Weights of a small mixture-of-experts language model, trained from scratch on English Wikipedia.
Size: 8 layers, vocabulary 32000.
Training: a variant of Muon for the experts, 203M tokens, 8931 steps.
Below are experts of layer 3 (counted from 0) of a mixture-of-experts language model. Rows are named router (the router's row for the expert), gate (a neuron's input weights, with its number), up (a neuron's input weights, with its number) and show model dimensions 192-255. Each number is 128 + 32 x the weight over its row's rms, rounded and kept within 0 to 255. Numbers have three digits each.
After each expert's rows: a language model's description of what the expert responds to. This comes from a sample of Wikipedia text that the model never trained on.

# expert 12
router:111133169167157156169208106067137091161102128179119070103132109129132150125170114115111186106113122123162137092169128127099079102073143117136120131170166127129142184120110150114093113151123109
gate0:191136128134109080193127159121150163156136171129109187124095157115088088185167160199104139125148131141144127123149076184150174133152122128104136096107138124088142108130084172127149143103172089
up0:105109156120087112100134154075123115143117172151163086171142156142187164135073095107109102151117184105158063132151059151152117129105158156145180100104168154127168169097087180110134074155162120
gate1:149091133167189119173115172085101090154123165173125114135170142121141139121098126105075172137147100146173132118165094157153151162143144120130135184137126124100090155145081115085090149140109170
up1:130172108097072118126084105173175151072133120124167155109155090132076107141125104101118081127128086105057133049139107118107131077149145131130098118087100138149196152098121159162217162123127125
gate2:102128121127172094118125071110180151152117151155124114077078150101133091114127136099171160175107152179129165155102146162165075190191134097122156193108136137083123156180158123130146114093119127
up2:135088095100082104070099162163165104119158143130136134179094160122103137135167116130085178150090125202091119143193131089082158187135132083144155085149109114099074137160115181146197190124176062
Description: Line breaks before headings

# expert 0
router:085169136143151156149149142147170059098130091161160085144161096092117092130162126147093126097163125121140160103121153194093086094111109129157093200186200165087130150135109132138112149164147103
gate3:108147060124163158115152048094131154090108133109182138127145112105121109157125122105132112119127158121147136162154072099082146217125138115221103100128114128152127114154116122116092113108093102
up3:137122116112137087180111077070117092098094156098146126171082076130128111119066156112130118163148138103110107144123141117127162087100148093154122151080098149126124162111117094069134153167140144
gate4:199084122170164110101139131062160166105129124119147143163083123065177193146164104066133109131120112164137136113132129096127168063203101082063155201154122137169113179077114093131151098089125162
up4:128168130175093157107120127187144069135168112157218132130086170152125219101135168145083102055127147178130157069114192118072127087144084137135086145120115141043163135150145175198157173147151095
gate5:080075130131107123145150104127185138123098077118139131109092110128122091123146177116034152172160141101139112126129081108078131113101121118148107159159151134081158141180134156119096177131167111
up5:132130088122121142133181184096135148099113172109148139137094104150133146137142124153134100171107091067137137101124078120139148091173098148163082056119135107116101142142106158166144146120069111
Description: Relative pronouns, table cells

# expert 4
router:172133075083107173117163082109148069139144055153145119120163144079100146148147127121137104102129124071126130109106144151125092099045108128153105105105180177081170114152077102096133151183097108
gate4:105094125151115090135150101074170117124184100155207137183081098155093146108089137136182164062135143100110121133142129104118157140122109188128104189179105129096100138093147137160146188093110139
up4:177164062140140118153101101130034126154137118102120165143145107120157096149070113107138163143142110210099159114125118150103136098092179119114099122182138140191163071164099094137074114060149130
gate5:100088150135113135184112149157159126094061087175161127113111149140110138129146100072161117126098151118069168101165132131122150112079134103102113127079078178138139105140116129123141109121143037
up5:186178132106155119161145156063149087116159104101109146156131094137204161136179113085074143136066114132111106201114148120139096126103164124083115089072076168069086124149101138114158139141171110
gate6:138157080167170103152151141121148186118063135090148161108110143154092140110143113090113103145090127143118171111134128129102101156104157101113143137131134117118124092106138093125074176178133092
up6:116100103102185095111094101132105062123140144113113151124136066154162115126180133161129137134148115122122105101104111175058185119063114126138119173105176146178165128048106085098080174101089127
Description: Infobox field names

# expert 15
router:158182160095137167131196141140184119183092065127131068125142106099091117133149140090092198096158098132149185112091106197125073088102151136150092152128136174096140179189118113118121144147118072
gate0:117087134249143172161178109148124145140107111105115095141112058163142101074121134130124107122133110093144100167127090101089163161128131060137108171103116129132134106138142157080111183110129115
up0:128102132113119108130125116089084171147115189128125095109125151132097111143147171096142151178116168117122098167084146150073109097104111106092094114138089055129113156137130129096102131108120110
gate1:137140156110149158050170151090146179076105079149142150139096126169084115071092158122147143119116140135149152135092138106130158052143197115169172106125139153169152174142129164078119112088106124
up1:113097058147133154185112133156152087138119098176141119142123133128114078153106131151083057109124086147175038142128154100113129152147129080118146127116092120101214134087152140095135113096127162
gate2:147137136099173136131098145073111133111105122104152147065122097159152150084151063138100178097136153094117182111119132138114125189109090087129160141074142190080068174148077082168169112102081095
up2:139085085158142108164090137147135134185149120124086160140159092114115152111159127142044128194157131086113129098173099126131130142101130159108136107128104132120109069081132223107054092134172110
Description: Institution and category nouns

# expert 6
router:105124128107123170160179139052117137136129100136133107129143177168070127142152114197092183085143094123123157064140191170149112114128131080163132198174188129078164134086047101165106157156109038
gate4:161097108082128180060063091087166085109058163100129122158163065094165100116162182157149092096095098109182107101162094095129101134155092165132162119151102146158111120108101150101076059108141107
up4:152145159142137149182099132121182149090201166189108066121105111109065143118134135125083124168098074088163128131099174123106068114175117138099090147164138194110156121121159185091122152118103119
gate5:111176158101070127139083094139081172097066151085097124165162126116088136129119148150211092115176170158133090214115141137175169100108117124145091099091146144171112162129154166162101111148137086
up5:142180129155110102111170005153136152109137081114120107129084095061158093168117077187152089173113144080126114167101054142167130089101141117109120081115145088140161175112133140184094087121125175
gate6:142183136095115129188082170081130138157095077142123117103098125140121126099109127077148148130099142129141201144058145151172045178080123110117148128097131215088138103128130109163126137133151160
up6:134158099051110116103110130134116127127089125136128142144109094097125115088099091127108150133073134168144164185133135117107142143087141075121111127141133149168109113158129178047115148125125141
Description: Verbs and modal words

# expert 7
router:097159182131120168128125181095170071152137144146158080148146109147132087157165142154139157109151139068101169119127098151132091142092125126120120114117155177126147173119089119141119142159154095
gate4:138128117110111143115143115145065139136121120164135116133168078116159180095093162066177104069088150109134092139155126146084154116142132092152116146118168085098138146119120144150092129109166116
up4:100096153096092127063136140147087069133160134114088168103100145129119156189136175150148075144136110161103163167092100076116119155135126169141092117162130176134163163135150074101108175103132130
gate5:155129160068167160155146135133134151128076103125101052147143175097140149083099169127150142139134095155147122149154103116091135131128139181107121121102142115187152130127112096147080145140154128
up5:212160115139174115130104080174149173151145144098117160152156199124178125247140174114166103149151111173143153056142147159150175104111106136141146093116140127181108144103114170098144122063133148
gate6:197144129166192167116165136124068143116121112115180182207156109075129060107089107135117106143096106136148107136134125128103136163117148148107116076087095122148128142126165129129148144119108159
up6:105159122124157210144164186124102126119101118133133101104134108146096159144129139178146160112188129144150118084101109167082181070092109108113102141172115083106131123141131116077145064165119058
Description: Digits in codes, statistics

# expert 28
router:159133132119134141111131147119150122146115084160134072119145173076112114154161134085116185123146080108160159094136129146086079122141109099152100179121179200100143157166103097137133132136105104
gate4:179160130115127132157071181144126060145150170159103183098127088111176111124134132123114138110091123144117158151167199151110118157117123176106189088136182074158123134096114081145152098169122182
up4:133117123150171134128103115084104154118105162085167116138147124123125193128136153095105136140131140135107054107094090166157133078108124134113090144158097172096211098113117122076093130105139140
gate5:134075106176143124137077134136080087101126148117143084083111108111106128126118135110097069141103085171103121099161169081133149123134154205075114131132076163134108103161083126116098127159118114
up5:121112093127153177136109143102153111127119149151177101174115140115111160156151144137134128171150135097104097158092094162089164136126174121124171141155174089159132125109195124118158136126138136
gate6:137143174078146070159092113159105135118101118178118077172142103081120135104098148129083128167151165087128144079130112143103203116148144075143138177069070064101140143159098128081137122146127027
up6:171120121135135194133103081134155082127103117129175131142142098196094105090104093082112144154111127137144060145131138131155070123135123111108151136197160064069147108132151130128133152146095174
Description: Activity and institution nouns

# expert 18
router:122163125142168159189171148133201090155147083174144092150125103085114137129163121198082147136165117068132150106131140143104106126084123144188093184201182158085142150159084086128116147170119118
gate3:170109117111093164130102164066158193118122067154095114073092162127147102158174124093122098102148133074064128128131078149145122066136144132163097132144150140195254100078055134117089131127130129
up3:132121146072146126098128133167157156098133123069135090134085144116187141131109093086109153086164104034127172099090129178142125118189114121121176137138140131134188068170120204101147130195109115
gate4:131169157143095086122152132160205082122126114135111171130161076107110082085123148083119148073167129143191132050150084140131102116137148187121168104106114164097182118157175135147181179136121060
up4:138148165095165160100117161135093144140126137105085147177069153196112077123116171096117160113164165129101173084160149049101166161097143148108194146152046095163152116128140122172137118195055069
gate5:138157064083174124156122108131112179136105121169165138155147125145134091154096190148145121149127169121132089140151189147132145087090186127110121072192117099151142134124113130122149148156143115
up5:155131146162137088067089082113124159107171121133153132206146144077132122162140112133092142091068153110141143163093087134150157124154100089150121114152146133079109123130069104144145149118120152
Description: Object pronouns and determiners

# expert 2
router:134137103155163166099097138083160077156105098130179104148135147120111097122163147192129183151182087099101171130160179181091150103132119102168140163151160150103151126092105087132141167150115072
gate3:158087153183107156173081134118120114159188157086113143141181129138106103133113160118088095146142140129113086113185108063136176126091133096106134100155144136118117144077095128171166188147116121
up3:118116189078135142150164098095133150117074199139122164082102155155116052161159144148108160163129083101107162134117087145151126126150158113139148128127105113104103073173117156067141166134151156
gate4:113070170144113112123154154101138143173095141129151142178096141081170167119162134105070160125122103154170127184088128093154128098119103114142073181162120187135146100132155118113133114103102157
up4:160144151099120137103177136115135150079136086101109072143101107138085096108159142116105067143170175141121143105094129130128119090130090096170114164114091111094144099144086153105038146157195130
gate5:100098081076101131133081090165153077133174106100153161137113105103117154091125091134132108134123115086135093116175117128103094153121150095146075121137177131097159134157134193129142107089165166
up5:143143127101096109178166171108078140108133116081135112135111088136116182133149089143134160109121128077118117108115102109142108114072109140133158165159168114132162105167122140123114097106153117
Description: Nouns and adjectives after determiners

# expert 22
router:128136127156164169180163158090201086128144101205132066142137109085114071139173147145113174100178149104161141087144095137117117158096129149177110152158206166121151150163132127157111166176140088
gate0:046159161120158164171113164130058153123106157119131068153122125116100121118156129162070178127114152130151135085170099108137168122118173106124144147177145152063173069127177097111104114140140179
up0:133195117130125122115181132128162124141111114058131163139176113125123142088100139155160101140097146171104143081183142083090100123216157168118104115077101140125137131158070164141091179148097168
gate1:145144120114156119123162085110117141150133145119121105171117148122119123121128112149154088147127162171112180071127128153043121139109164100092097115112130134097124139118147105113182134150159130
up1:114107140145104114100147110113139137114060118149129120084148131098105051107141138132058129195137177154123109091095129084122135142110147109103113194087147077166123134116143113082184183184138185
gate2:158151106104127132140084166098127136166155162141172136133146136078081142140167148112125134128143109102100108139142067138122054135135110080118139134155123148152133120148126103192074118174135036
up2:190106068128167145117151078079133178200109138134117160086104153100124121144111124141169160108136127143113125147127160138111138156127081123063118147072126146115153130094119131121095142141151122
Description: Each, country codes

# expert 8
router:146157106131166122174189138106177124096117097135167086159122107117134092125168132143086196137131165094132147101127117151093057113095115130180097183224185122106150129112120123154127164166140084
gate0:203133129146115166105088082106144093157106143095128118174158121060121099155158091104105100071107137163063073130111168129130170148135100095147128164131187091166089087116164142150115128121176102
up0:172049164129140126040086144142150090158062097110122167059120195149131126082222092139077169122091127117091065119149181107074094139124124096169154096159161115096130129112129112108102112126135067
gate1:153120159132146112145126128131151142149177105164117106124115182125149149095134140176132096119096163093101148189151187175139080177095150069160104148137188150164196136067133131135130136140093162
up1:222150133126153119137165176152098126119112200090144160114048128201162145132074154163100147144179111126119134106077170120105150168144126110172083151117107150162159111129115119161143083183073232
gate2:156120122096150109125090114122173179141155127128077154130156153108117119132197086064073154075111140116161126168146118131076081148099088121107118176167151150150117160125078116121144145124173106
up2:120211120139163176083103101199146150127123176154135115156142074166149133120154139086140083191111154107112131083095088133167158179098133100100108176126096097120121097172107078176145180133172087
Description: Names, plurals in tables

# expert 25
router:192132135114101187101168153104108130159119079150116066141173116096129119116143166143157156098162157118123135076137104146124099107071128179149137152147104191100143128112082128158107176151121161
gate4:128096126134141082086111162130181184123167127164168116129068142199106144076114157135138140082105106115174188133095125121109103083153159107164164113119111168116105132118119072077126119132127090
up4:107156126126107131062115164194128161169070182164150078078110103138102117158101105077112070107110123107156162140113066161128144120128122183202132127190136130166199159121122155140100182108146138
gate5:072100131113123092137138120119079114168112112131116093071172128097123110086099151132136119083081110140165135119133100129161117158107135123091153114085092184128149137148151139154120078117178139
up5:159127154121140192143142080148111088131152136188130130117142173145122151094159173125100119095127141113174105137138141165135124186134138136096152111085121153107196145166118117104174104141126124
gate6:129144185162107170172135111222100099070080147096166141107140177164123126147151093167160116119079134152134104084122154189115141089075057151160171100093093219146124196180048096172140108107180159
up6:052174147123090144158134122152156148094106093146077142164100124132180143106132159091134155105150171113116154107107127155147113134160096136147122206140101153108135136150120157184136141127087126
Description: Infobox labels, list dashes

# expert 29
router:104162134155184189165136146103194087117165115139162066111181069105095086144153139154099189110182122072147131112140119185102093113133124159172108161213173134092139160127098123156119197154139081
gate3:146095161122105176150227174128154109162124094114109159168100154086125085159092120076107118162143097083123176111150109176183110127128127085146158106068182129139107082115193133097124129126165135
up3:139120108184169093102064121111130129126139136115132143105160142117096111138124162128124144131104100105126189130152172076161135144093142078160046156193135132149173179079110141135137125091160098
gate4:131128218131176121082088116104135121114130149110134159100093075125139117162192153161141047053128111137118118098132157132150138122124161126079086165086201181122147166096177095120139113084128166
up4:161104110129141091119204162155204095162174122156132119149061191138141122133136090118138102106176136086127138143124177162120129128117143138115069128122082139158148133112162109138168170190120218
gate5:128159100169144169143126122126106143077184129125107116109158170113102052070136090148165102135116149152088134074129128132129085165143091087195196187109159099140146105130080154098113125171119138
up5:106128133185112172118091164163165119071122137119086143107108105118098074113088114136130135141112139154093160111152142113090128144158168104149112223150173105069123104143119115204103167139115112
Description: Numbers and table delimiters

# expert 16
router:091078145093191137180149134096171120079170122162126100091104068132129165137148138121087156087160138093125163063142140166125069058107111178161070134157146154122165153144055108113100116110187119
gate3:130141156135202095123155121086102081122127106157087151125224077112090072061160135121086160148092226150069175121190111128163065108116130157073060106103130083138179137121136111100154163134192070
up3:138085109136111118144122092151116130146124134135140129150129143101130070138176108130118153141159161131089098150089123115108160110113078142164070111128125117175088149146111187123164145173124133
gate4:104117114153192101089132121135168163090123065115138144185239130096127146141148127113125222158138123130118152131138146122161130116118149100159163142096163100128130091135111139129140096163109155
up4:141138101141142088163179175117097103080118116100129069167191121126108149119125092098177120119085116155077155173158124096168082122164113039146118070137145086138120140141119120134137144103136132
gate5:146129093161132123139199104110183120078124172138102121087157132103139148149133135125114175054143106103107115093100145049135118112149123088163158132056068076134134128154162162120168099076121140
up5:125145101145118104181149150097170089155155126141118135121097129135142149161152100136106132093079166152123124163082104185137105151149096094118142139178162162141098088166179104093137106132078154
Description: Space tokens, fragments

# expert 13
router:113114130116179175146208160133182136079147114164175070177173112088086046123166118175102160109165171078095163133193126133084119121116133132149091154194151164121123127128069161101145139132081087
gate0:123115142163102078155121123129124144131081100057108118129158131158136136114186093165095096140114096130121116111190107088137098143085142093112117205115146172115105166088119047103124126172103142
up0:171116121065138099159081102144076062124112158177148132150126146146168106155085096210094144123063091076113142157136108119136172124151105134134134155147154140171145151051169158203137125092105129
gate1:158090096089179222160096141031136099122087091097130145160103098130172131086087164144112153113141163149117174168069160123130079136148117107185123153136197095115195123209172084150147095095151091
up1:148123168155125088132080146086171076121084123144153154131143131156138100172141108169079114148145151172133166126146176151093144073128137157125187120099140120126081179136129128147077086167109143
gate2:087173153101161154104113135102142161068128121142158119139110129127164190171135155138146137117111127080155117153211085128179083173144111140115137127146096192155132140092148075112150129113127149
up2:154058177125137124106190130161103108164123129109143127214164162085142152092104095146088146101159124097144133107150160129096202113173173067099122139102158066125152143088176171152147124135125159
Description: Indefinite articles, table pipes

# expert 11
router:106131104078140179175168147106156073118061102182107089139169105080080118095160181141145133086124126096079181118186144132070112130124137080190103121113168134160101177138091123142061170162149104
gate0:096105124104145119142077160164087129153116112138111091166157138143114124174094152173081153194194125096081152114158129122146136128111116165093141097129097051124111201095134125118087127155104179
up0:120155127155167148090141105140170136121110113104131154148077103128086112106121167198107132127172158130106118173148121220164118126127125143109128148147107142141094088130130160096149120143080170
gate1:114095177180091108079159087129156083163176171093130111141176173129144140135094132078161074103096143146117134131091178129169171187175110155141122080123143153128162177126144107091110102123189160
up1:177166120131124153108105119151121117191128117091092147102156091110126147102149189097104194158046098156121070120126131194100159099139106033137162053134104129113089154085139093118141143159155073
gate2:114164108122144121142063133115122111085146164109099167118130174102107103126141119103177155129097133090103080105111165149127129136098071106111145119113111130153127153169108127187176145130112144
up2:111177147124116149121115128139145129152156128133150142150132073123170131078087141111193172140159176163136163129133190118098100101126156199160083128179178087130109081125121144145172183171146110
Description: Determiners and possessives

# expert 21
router:102175137088109176137119142100171087120150058145129098158148082122113135181126155196110119110184141051114156130117174205134118117102166139159072091182172147106111143113110099098117151129176118
gate7:157111182127111091126180124153187143136170105167192114105151126141079098172110083114191180105133109111123191091071131113131178131065121158091120109124135095118160149157153148146106119176122084
up7:108136216094139142064160122148096110061082117121105155193096101178203115116099147158122056116128117093135173135165166098094098191064147123127134144129160152107165137158175086098087158135173195
gate8:128064097141120149132149070127128082170149173064150111189095170117118126159101117139143131134131181150134107116149111149183119136096101100085081098124133066127061123100154120087129133081130139
up8:099094128125125177146131124156157101090152187103171095184141162122110097132169139182217112119105106151169151143110125131112101116105142107081156177133105126144072165103135119107118076147165095
gate9:115142119081089122128093183117131127150118143137219153164131150107116146194126111119088151181108147118097142112121194064140134118143154105143122123083114156176107152123097111092076130181113098
up9:088131122113119127125144156083137123145094137162117104174110139133090129235161172061105120144130112145142145144193140171164156199118153115140127140082118073123103133138190138104133107174088055
Description: Dates and ranges

# expert 20
router:118173055132144181153150125075148084067119088140135063136176162086110119117172141150158152133134103124135165116108189114106114170146107182161120168168168138072115123177131130163114199156098101
gate0:161117118136130097120106099076166127154100160136121087199118136121137081146128144163105141075147152145148103129150189121113127131145136158103145017147056128045173082184080158105077149168148112
up0:158112154145160158172089101123110156128145129144024135140125150176098133096180173165143095112147121126198106123096122061140148140101150090171125134087093181135092124123086082107107172206133177
gate1:126189082077159101118114105141126115122150057137124091095115105132096155152150173078101197141081086140099098189219101104145167117179101141154139120099155102121152060115147150126105097132076127
up1:068121091158134120109136138164152200067087105110105097172115112148165168201108142133148117084099155109126109132090133170152121128059119114085093079155161186170121133111092149136125117183193103
gate2:138130120107110116070053149147118145116075106132173148150040152148094175162159147080087157151121111101113134131178181128148188123084136171104114147106150115157133120118086151133154126179127106
up2:139127118096101140104145085110130104134140106143079056149093080139133121101140050090156124117185090098116163148130076140134095118116109122140109130169144163125096143123037203112157122122169130
Description: Biographical verbs and first names

# expert 17
router:090140111147180159140123147118198121107131144133148044159138075089116108136141130159079185099165173102145130135158102134101106105111123157141089158196201134081164145159080109153095189169153092
gate3:130149078122114151048119139163144125135173049108170141118152160097151161051120114096090117115166072078100111149115132108162088078154195067149126122127145117050149174178142096145133049119132088
up3:113132137104106126099096113130104127119122137166117138091096157127118101120143143110137083129154117116164129127093201126121149105199187137172113112157095157092107113141075076036134139107180118
gate4:089048156086167167123162107068131152133166152135163108184087114182074194121136129102153148129141119144171142159157131120121116117099071188141103103146147155106077129180119127119107182104163130
up4:139092101101184120129108145142160154082079144112100126091116145135178144126138109106102148139096142143104180160188110118071172085196157105154170172158109123151146153159077081146144148143105159
gate5:151111065159118137116144076112137165174112173124154148118189093121198136158111139155137170131150064107185116126144112148102175175163122190139139199110124137115102161138180163079155146089151068
up5:133110144144069136116094187177155119098130059173079177109152163104104115139082166132115128157170188092162146153131149158136103127162085093097117123117144147141154083115154137125135069194074130
Description: Places and institutions

# expert 19
router:147156113137170129150161151085188061168152124171128086138116079073090097138168142162085146139137127134123122089133112184089079081122102122126076155172183132092146142146111125119131142177156091
gate4:210168189049142167089087139053112171160133114143153123164148147123128113225106168058149141145108166097209183105124161111152134091154114144102140162132089119175152141065123123132087136116119119
up4:055113178140106123084149161165069110161106162141110110134153071087145135136068136086170129121095132119164165168148117143179204104139152193088185107157146152176108158151074100124068052110231128
gate5:134179094117161174194152154133128154142121133156112153143161183097070118108117102095096161219187212131065160141090136132102102199112165211120124119105090147075105123118116201088158111111114141
up5:145167165103162108135160088143151113175195204116110153119086150156125116103146069169100115146130117131118149130133111092172134102134140147154128143107107157186119111121113143161135113076133119
gate6:078176107138138101115169115134102124118143133083127094170165144096192102124168083153132123092087150136152182163164131165136130158136148087137149112060071161119119108161135055164117170089123134
up6:150086174161123115173131062154094110156108197159099124113081078039138117071159162129160187148110100115105124105098113105137122161101129095115115114110111137100116124086102116114107091097126136
Description: Table pipes in stats

# expert 30
router:104141134138183163141143154117189085117128083160158081135139080108115092174155116179122141137140137085130106094114125183100076135104109130150077161205167157082156141127118129158105174163143053
gate3:180103152118122131107158134115070170143137070164129148166150104153163091128158093116167155123108096194090132150071118079155107146101127087159138151135092134093141127160075125157151126119123115
up3:135088110119130128091178149119132121135173070126094109117180152159161119080213106131120102151146077161118114097146153124147086159124110127160145106163146112107130190135076140095106149145134156
gate4:135159105160098129113131186164116116087091067129138091124196147114069145104087193197092087113119088152136113120085111149135108107083162143168167127146114131116139079118115109130125111125130106
up4:163125081134160114126075131124094106135160095091156124061165158144138138148089159154093123089134115129177145144118126150191149164116130119109165173174059117125142080096132114161108133123094151
gate5:140094170145109025188139093087128116161103180150124130124119142079149121098153127161166095200104102072127170115049135073133126109065098080156167109099135145066131140124053132131090049172083131
up5:139104147076148123101200113075112110113118101149091099103083117129172141132085108112145098099112145131169098169184137100138148112164106079212101116098099151135136119051074132108139177095087115
Description: Sentence-final periods

# expert 1
router:088132106107163140144183128116196099129162091190160100117136079111107072158145148168078139145173118100123118082122105164110117119110142150168107150162184174100143170142087105124131175183115090
gate0:130068140079157087140166162156124128143129133138089073149131140128127167164132078126097210084098083110186111100121168129098114145119101156059111122161171110072098125115110120146132144152155082
up0:128128126160105158105132152102200101095080142088152128135106083153076119098111153103087154114128127118184090133104034104098106094119128111138125078128094190126119161126142146081176142197158168
gate1:103142174138126141107146110124138169132143122129133118158169146106077111170173164097102131134141127075145112130095148143164110145106116131130099105144122127139136142143099091136138068156155172
up1:133072120126085108106110115110126095129096140193136132088206102147103136141074103135153135160096175105118164139086119128079136141139090106088142146071115137107132104102117097065067091116155123
gate2:103149109074096160159115074168156165150111102104116142110074128121113140139052095095101104110099137143171084141114121111157048156164161132104079106174136106127072103101091132157162077169143173
up2:097122144173139157116133072069161140124153124125144132113146094153123114092115173088130169070187085139089122121084104050140125121088174148054154140157128207106175150130136108167132089123137159
Description: Table pipes, numbers, articles

# expert 23
router:092097132102130145121151151071110115156121095105113117123121112147102136159179151142128177081138101146116188057143202133140125104091123150139108140149168160133161158148106098146080135151132091
gate0:161142058153092142122167080099072138144150056098128133140147134080165171157112165132146107102091069118134123151118102119060151130173097088165121155155120111083120148118127109135129090108167158
up0:063154141087095119125107060146129139146174108111161119087148147096111131130148123117085127118141164142117102140119134143142154181108113139127098098129191141127116171124137186110083159158151116
gate1:208126099149095137119155159091160133135150126122110140145099073163135121158162121137127097109075100116124085103101109062169139113089092103137092125118131116131114159097163135061163142170126150
up1:084128094067165093139101152170173138087175155136078130161081056157125144096085125128108113125142166139160138168164142082152098194057122149098142158188160146081093076183179120087130131125117170
gate2:175112145143117145113110152153091092131140089176167089101160166168091106091097097178201159075085100089138100095125119095137155122130106102090090166119120112124136101068139111155157107179150194
up2:188102115140134131169070147115102122166100078167143109122173110164235111126123099160114174111113140114105087188111171162135174094128072092143082160155129112100165100138101139190164112167067074
Description: Verbs and linking words

# expert 10
router:161121112081180164181165179150150112152140066163161103154109097092070106174142104120082212086161082068095124095125128163123144147131101107188110153192145163143097140096108129133079217160140067
gate4:104116135140102121148171120133100147169164136155104102055113130105098119158132095112117118139123133135141135115164172187096108081162146071161096118134117184093172125181138140165103112142089218
up4:151126120129214126099077144101115101124123171112161071158146130078132185117143095205126178148132141139104173144178134115171177126109120148104156143116073117079118150107116151091138143091121128
gate5:095100078163132165125117168076158111131187136141131069155119159174107088137158119087145108162139099048127163117121189090104133120112114109086193149115129102130143126116131180132126164146130168
up5:132111108131149087171145105150109130163161109147167136168087087102152141118060160187096143094107131128108135074153149105181089138156090158114111145172151178123122125091137176131155147218103152
gate6:129092060156176121172124103097148113078100100094084100119110116105158116121130130138110159113091110202085126130156096132168171138141118117099136107111167183120134128124093142197118165147119129
up6:140127131092099095172162104125117082136110120103120139091088142144147080143107143084145086109146133130175125136159124163115157105093083118131133155135160115130151158150115173136089109107190104
Description: Name word pieces

# expert 14
router:119159127121163156147139198137147108158086038159129089114122126098051105144145137130086149102153129133080116099145132123060099133085119145128100148142176178122111196142115069166095149119203132
gate7:194150176122073109159124202138108190124124151169149095133139131127096117117143113107103136119104127098107164064106141121094137158110167103126120128114157138151179160186128126097166127091125130
up7:111085150128171090142188089151149136159130086091209174123142122099137171097129102089130115078112158136149135105183165127127150136116106176084165123095072135065170097108125117108129093079178137
gate8:049134174146101104134154107101149108105125135117120187120104122102159113112122149137119142133151117138075102071133096088133153112059163167124159126092090180112094125089142081114119127159094091
up8:162053124122108105144173118116090126144133171137142107145100034158128103143090129123139083118095166118135152160120099166115085161110079112069077129086170118162103147154168047106095113141113177
gate9:139101067088093122099112108098120113155121123090138172128163116140124163123099174136090076068102134179070173081132113069095167172152035164136121144108146095121098091209093155162118151119134188
up9:152083154084131081088110134150114122146076079162135160104149101188129113109107114141081122123106101105139130121142152161153140114136107121136120165167144082217128203107109128154167163119144150
Description: Years and table headers

# expert 31
router:071159099148167187132166120118188108131130124171163043143140110060110084128149125169102161123167147083134149082135127139099085109114106151171094158208150132094157157151100150127100144184136059
gate0:160120127123167101186129170186122124192158150147163128129130135110190132149138153175123097138177093121142069161138168118158119179135100100077091174054131115181159120175073042180077120139095120
up0:136175225139150157161186108112111126172124147160075115161095126157134164143146138084164167191181119139103129137132140152098114191115084136099094122143162109131094130162131107095115159159192160
gate1:127131121142157133121164106067165108123082131132189096057175140084134142117158148072139123156163143094119134155077117153173141123151184170101100083161030088123138076176090156202126182167148105
up1:173100090173131100184150184096134112149112144149118141191156092118108134096153122132073105156121147091126133130108154146154084119146141156129146124134144118085127194145138148110144186135149195
gate2:085065110137118170143167106166157195134130139093126157104136137126157137069175187120063138114143132144082143094186185112108100156131163156177086156132095112108131142127091160090145147111179145
up2:117111139176193174159005117116122178131063123133137134143096170125176160181134135135140162110109148093130082078126109106130083076171076155102065156167117125120174179107165120122174130120087101
Description: Prepositions after nouns